Weights of a small mixture-of-experts language model, trained from scratch on English Wikipedia.
Experts: 32 experts in each of 13 layers, 4 picks a token, a sigmoid router.
Below are experts of layer 3 (counted from 0) of a mixture-of-experts language model. Rows are named router (the router's row for the expert), gate (a neuron's input weights, with its number), up (a neuron's input weights, with its number), down (a neuron's output weights, with its number) and show model dimensions 0-63. Each number is 500 + 40 x the weight over its row's rms, rounded and kept within 0 to 999. Numbers have three digits each.
Before each expert's rows: "comes after" lists some tokens at least twice as common just before its tokens as in all text; "mostly gets" lists some tokens that are sent to it at least half of the time. This comes from a sample of Wikipedia text that the model never trained on. Tokens count by the router's weight.

# expert 9
comes after: "\n", "\"", "\n ", " (", " MPC", " /"
mostly gets: "-", " (", " de", " \"", "/", " (1"
router:525524453512494509498504515534539512478423555456528500502527401498555565509478502500489564492482487438571521508597512512486526510507437483482557549510458518539532506542512541501484487556498569
gate0:485459499534522438522511478479478483470486462475499506396514475546478447526526517480531527517534400410549548519545506519554472476520554512491533424549466476492486478483502515503453537464522495
up0:471539445566516458495573489472447491486550502539487477441495518506462456522546492478483432433509483410516503559488496533512474519466532474455485454495457513476476495464516484508447523488455530
down0:446565467443465509488518490501552469504456494469526496395473517465495509499519558505505478524511411448525557464492531550549505528469498528465544448431509494457482539526541468526434473404510487
gate1:519474452529485495499443566528466459521520497475574519518456508500531548538485512467527476517529538453530484425509527577548542453476533492555620492538499534463514528506473532526406532486539488
up1:500533483515490568474493547570490443521503520525577532470496525476556555562462478513498527505549541478505455407493482566518509526506535499538620526475465530533479527466520510521410546456535478
down1:503493503477601528495459540426521473443546453492572483544518514489577513580487482486559511454498488568478536534462497507577478465504473471480519537485489514416453570461535542521560477538476543
gate2:506479479545465556511548549520532554539448402479491504502528522531522506424461515515479440515509452498518519478458502485505481411466552497486437484493466373477473481522496566531464559504417479
up2:452434424436490542575482535527532486466463473516551498528535577500522512442462507565500492486484457442524481459484485494465537479461486523477381522534480445511431524488474502478446563492427475
down2:515472489523469484440493508483380487482492556508457589473585449497495501524510454502496586464462437479535493441513466517565550544490515495426474495519507496421525515447506526461505496551524471
gate3:494405495504522535547492478473439502504463516481488535502484527484509514523590455545471557515569521517524497539460525527537420489502526426529583552477477489467531483546544495587459537552473439
up3:508449491506509509505541514496477492483462491433498549508512564543484562518558475545461590488521558506490546482448509565489394518532522456486633515476524440472516496511502483528451513531506425
down3:478456544529506492513496504556403482485509496445516531534499451488542496579462488528425548498546576473555510524473481586579457508542406375539511480459507465461456547495539510516448428597554463
gate4:539480511565438436561461474429568529469439497550507526560525449469463532467507524553542462476559493505477490516461494510452462433516548491531536549526567491465490477497449504486495495522502473
up4:566454538561420514557504446465557490469453503534534430499503513427486483454488500540504488492505517468466523506527539481504519466504546488489500553562584459453493433456425545492510489470529462
down4:475522511485518448530453454494544505484477554472481516507431527444537485479498559483562501519562498483559469521539356458484488543591461519490555488488496488471548535585495547517439567504561518
gate5:502520475470532527471446513485480557495510511469500539493482483482478529497537506515491520503531497445563510493484506441465543509507470524502497465493508475425456522537580500538531460495376575
up5:537477481483515516489443510508484542548526509458518537506449442539516523490530521522462547488540484515571521522470534438450558519479455498477529494451531412404500550537560502500549463491423538
down5:465514424438534561497409478411497476543446557478542535495552457531521497555483460487449538465464460511485500457480500462482517460461500466506491469512456505551447553563516446520509445462534527
gate6:434522484472537523567527496578448541525523474407501511450540551514466458514505498555544531586506484538441498469462445418527502526538510560565575513509572456496473476624477558430391496590464522
up6:536538467559504533569489579432485499472539460405470502402569550490566454470478503491495556513478497507471495492562490465573510466485445492539563491504508538522437518541437524469443472529474589
down6:489424502550493490494470488479533541475482487471452400486538493490499507480486579506458444485502492418562515503433546511471565484568514529535477540524574539504556589556496537495514504514558502
gate7:489525451473433469511427518493488458546543509484586477476524522593473517453471553459415510535539415484558529493524413466494559398525437461478498454453498558522512533509467408563550490473473484
up7:547560483549578553413506450474473476555480528442461541483515505551576538402563579509472556506526462497486468500491463539504515458514477433519509383474493479435458498528513524450519564481489496
down7:497513534589548463441477496428468466508465510500463480398488494531553532523406526538465509489494518502411492435488485522498509558516513551507524547560466458458443500424465434467547530505474530
gate8:524484469473473513507486465516450509506481446507488514552535498505466628542548593514469402471491514490452480452470498478549520442556478419421512502479445556492479508500505439471458556529566498
up8:549492510566567466547480433509474452470449454430505552522502498523479537493529530482415511523484440501470496437531534509500535417491516438442498506513486486531490484494531477441459516544499485
down8:505465464464467508526416492527490599502445408487466454547514483476535489467499489471526475448556472524470539535461538464488476519497435420539399436598497591487487488519535501575441532486539500
gate9:565515522537554538513561467526489452520465567521572475568497543451493485489508540465485550501485480471468506549513488540428578509517544540513563534483455487507492522557530480492471489552438451
up9:523459482498524550492543514507486444574489602479633523571474531441433506441572533474467498512455499448489468555529477522505546497466500480464551556444421496556436479499487477483469545560479478
down9:499464440498437432444485538567461540513493534518505498422475534471421525436548532494467520471474497468513470573534574462450548457507489475487514513510513549492502504510477433477471449485499539

# expert 13
comes after: "\n", " |", ".", " =", " ==", "==="
mostly gets: "\n", ".", "\"", "s.", ").", " =="
router:506435458553491553420496540534539509465524496468484468543472508495504511494513548420547465501487536494543555466543487515534584560487469602469536506447482516519468456611484492467413512434485469
gate0:519466523497574469527505479526502485472452501486447487498568541500494434456507548518479508513502543482485488447501611519460493549503428545486501489594470532515512482505477465499515507477483469
up0:543478488526531538535511513531509512487488469542517525511505511520471466452516499566559535565458525488478565490551584488466530530502447541525523404512431496553528484516497457527502516484476519
down0:478550442423468498495443430522576554494497470430505541483512526505508524499461440543501458479431467537484490454534473504447510432502503469544477496522543470559457438456564458542540518533593519
gate1:522550496496460483508574558525532446530425452457525530492568493523483529480507553508528502493529513500459606482487479496530473490539508470459541500501502523536519526553516529459543541462488549
up1:528583502503464426521524576551539437503444445451513451527571540507447553489441563504497464532545507552435556514565447462552525537574495499466545546484590514494529514563471540467541481486521474
down1:500446534578551470507485502481541463492521492538467495485486614492477509572521472574506510488537509517486497514548483496514560480511484552491541442511474494431477517558540499543526404514426493
gate2:527507468455538579448496463475510436483487499504609491535502490439521496520487413509487547446553512489522473510478514501486463565515457482562497535530486447537502419449447460458512471494526453
up2:547438459520579499483469481518462447465529599504557527576537506497498523519465447515484479451539490518511446516550488502453516529491517530499537538503498474560483535438476445481533459524466525
down2:457500485519459516490542567492465503542521483480475543455440469437529505481491593519524503493448453393489464497480578479534552469532495442461503536487579495476464447436458490530507538491534510
gate3:527481450520508511481496556538537532480555473464610485445470541512461498495551518455480484500452508459533495482525512540485526504485474544556562465537441545380561494553468505556483503578466475
up3:485501434431502568484494491565522546509512420443551541475493513489479526469537519438493532559455488481536547481538507497457527565531504483525500494517537572464547557535455475563501544513427460
down3:459507550482541496505457522557486524439473523495473575496506422469505490565510568506518414509427464527493438478517503478490463534495494490562463546393525464446472434497558514503458513517522464
gate4:460525447519477495417473450589503538398522500528566462503504509447488512526505476540522534466531539508469507463534531543467562508500527509498477512562485495511515526452476504518553541566496454
up4:469497460541482422568466440570476495556501466516487519503504519525540525472462521534434540480496503527531494499471492531495528531524512478496521512539546458531513489510442569414473472521479560
down4:521434439525572478500529466490461552497511497563471584481457494488474480544514507513531481486472559547525516481494457501526546514509427449433511508441513464479494516517522489499464438559487485
gate5:483528481523461430514447553532532541467480515554487467501469541459531497520497527573515446569482456516522484518481501529462555439438497502541531599484502528518514548464547494463398485478547535
up5:545497539482515494533464548559460520391410532544492460518417495484510532484550517517476489510533450498493543524473510516458579508506493555577542573520500511466451478500499531535472494499543556
down5:503499537446462527475518433480538533531559529511497542512499515442529515513429460424472513438572526480419511462486524395482471473529519507442534518490500477523447522487503517506505515513556486
gate6:481488538446479464432493484480507524495518517462475524492473516493518516518453493480473549561491470515534541465512436530520502446461418508442526453368494583500511488475509520534540528497413485
up6:509527532521450488540512499453486543554560505534501486489525541458483532461482513497480513556493497526566565485506497549547522440451445485461480454440478495542521511522519492512485518501412490
down6:492494529488528468501495509476521525484557554529418499497503514459507451514526505533446474516451444492466487469446509549506503512489510493525522488562482421485504477494472493449505491469492538
gate7:451418501503430477502542441521555530458552477419479492514561490484430512554446489538549539511505479521521495487518490450551442464491510421447470405500480536529539480569497503526542564525471515
up7:498513559496443509522509505593547488530516462536546501565506497478447441523473448523575526506454526491478500518484516434479404499433507473548449488501457509564530485548571522503484530523491521
down7:506523514530427489508505582509512484424534443529535501558489515514534412506382463511535517534496503462495504441500440566489441544406467540515511471534569488506422492551512548512482452495535540
gate8:483555499522421511424526501443480482483512502445499521546527468463555591475542501479586525510498506544494511499478500511457534584500492485519444450499438466493511472543488480447498536516536461
up8:483502463482496518437538476462514500524537500505568511572554494507502523546524556475586557493521493628507512415430483558555429528481518446533463468509456483457543499493464509447535517531536489
down8:455486501508551476543492490514552519520527569455493477472511508484483505466433532471523455542469466477547509545517482442476486536520459619517548530527463561519494518516483504512471459434499512
gate9:493494525422522506509554595541513473502491510526475511478526501498511562425484457551515532541502549390487543471525472537537530498434532544593497472542491543508565555562491457560525541487481443
up9:518454581469468452476550607567498475472504505609467535503500444487519516523467530512510506494465523498458553494486459558539514419507553499568514469523545552481561486578522478576479503481558453
down9:485512541516526512497507541543481466509503527554496502490527468478534572506540540548503504538444534463520366507492435450501427460505551459487451521503515474509480537466507495467554474540474564

# expert 4
comes after: " |", "\n", ".", " =", " ==", "==="
mostly gets: "\n", "_{", " K", "′", " $", "if"
router:452407411560523564460483487521518586433525502535485554531506511504520504483582536470525502466488526486514550439523501515486561511480499538432547524479542530499499459544494515476375518448463450
gate0:513514485576503536499528490500524520490508512543463488490498541547543597555544487583523531498513476513451531515486455457499465553458459501443535524495516476596565521435475469517556552444544439
up0:524434518493598520571443577566471497527474484503502503499513461499556514611583513500476489474453464416558516531552509483574530546511523478478503560489517451510510487522510476538507483515548430
down0:451517492462463521565553542532464502518517490515435536515560513458470526471527524559496529470475539540456503549531477499494508438470523525466415495479394509571484372445452542528506502520469417
gate1:549403541552553522463495532524440528498526544430496542496587427441529428514463577559583518513488497483506537475443476534531481497450538410534536471532503510478479453499519476479549498505484439
up1:509474522574499434485556535477435558525490506409481547478521492504444524515545484544520529485490548511482537455464472516554509565498491480512554446456537449518466448534458555467494558531551485
down1:544436517449444465506526509517467523418495505501426508473516495528519494503546362538497536480539428497491462447526521483430508484536463511551476517423425537506474456502484528545444481492481448
gate2:598516498528529478432510581530508473558514505548494553526603441514457469525505556458477480514521488365542620557457538515580398459541493517442509529496478505485476530526482472499544525431501381
up2:575488391490494529460459500496449476489506519495531595509550551594541545528460497529485422474587554541502504531481484480463522514546511534498469530491436473501480466500395532464520501431493537
down2:443489580502501509469558496456468545525473430565483474495493542515481496533583510499536536533475497486558501505437532551559513516507543508566470453434506490523473579451533528508470452512491539
gate3:573493464534538438408455497486523425514459514468498556542540496447489514517559501542482491519535532479525549565562478462483520513401568449559467477485527482552514502539553463481488573502423432
up3:507504559564542517436529488465522406491451524487540528552447529508525495619492454548513482531536548466489499536557485497566496506481526469466453560543492466571546451494539408412510538501477436
down3:438469451606480486478486537459528526550477538488538503543496438534476433476528542506545433489553441468496557484524532497464477560519487497509518476463516438441483575502522531551477412499464407
gate4:491488447491484516498493483469525509498471437502475434564521475420506481498499472575500479524540482553547545489499460518471449497531513513464474493476537541497480519470482467514506501512505457
up4:530475424480442485514517479561540522555521476545521496600491486439516416498504472511507528500438474522549482494511467489517462450507586506437508446465531544507516497488499500485546529520468505
down4:469571503461555496487524487430539491499490541485550448524491510526480543566514523582570461474509510492425532461524507521557490457488541471437491524504478529526444527550521534498508515588530559
gate5:480509437538534429489452525517491516420488530475506471562475506508460522455493517525539541511451520548540532501553466461529532504421471450579478581496540491517463476485510471500508516536516478
up5:497474537468556489540546495541556534483506488545401454458550470465440489511533523546465484535522506390531498484431480406486498556498458464442458555502515554475463430437563487449492457493522520
down5:460466455493455502491508465480530505507553479513596496502492483467526512490538540531511559520485475531442514536504509443432546490526477460464518464552551497503530465491433561513573530415468519
gate6:527522424468492433605484568513487551472483545493542468530530523556514602536459530503512521548499474528461541449486477476541517490511478438470524430520502492478528412516505460475455585467518521
up6:434523442511512398506530535545534455433516465491498494448432470437474473401458551463502544537508482524443560457478517498538527517533443484471445622496487467490486492519510494547473505453528521
down6:509530474508589549470503526444475511481548501503488500496494498556520560506521490479539434510569529501490519500509520494522481508483550493428515510507560493458456457472486525557587487400493496
gate7:516502471532415561483486512541451522421406480464510514448543518509503518454474441552443538485458507498533526416501470504489493519540448536493580523421523513543537529497467486474526483573489498
up7:521528490498468540515490524558522515486509513547526520478517499443537528507479518517442524506481468526433527510495541508572535523526511506505491464508501542570611493442479400491472562548461462
down7:523486433556520498519541536495439521470501475450484488503401467470472495465481518563512548496543459574515513470516586457536485491484486480473530479520520516573536569406497439478467460545465610
gate8:461476466449490550525476475488393532493515530526548518470535573542426494437500441509501608598506451490534473507520490515565492473507495500489499496519461536474420535502539450569457529500470497
up8:506418483411532575528442526526451492503567577519503500485502488485465545500466509508530567561597529475526491532547521547488467523545480518513547470466497508481506469492540460480445585472496536
down8:591453477487527443538517512507547505549551517561487467504534491496521506559509466563481495501620450528586502492491562523458483470464509515537549516497454466472479568442525446522502469508488489
gate9:494562498536516532493424452468442519483461494481511492468457492503444492538493458572491532519513485552483571513464501475512561448546379495476558492465516477510473549505531451406569509535574554
up9:471465522459510529499475536527523529521594502490556500468520507573520534411497494585409385437482530442499471468507540450470570524508467451487470451547494464539498576462535467589510517548454539
down9:534482509514533523497385515545558567568521524484502467464443484475459458547526525514469517456507567522620514539518524524460506492531439566520413429509440514495508536511512403457548518506493472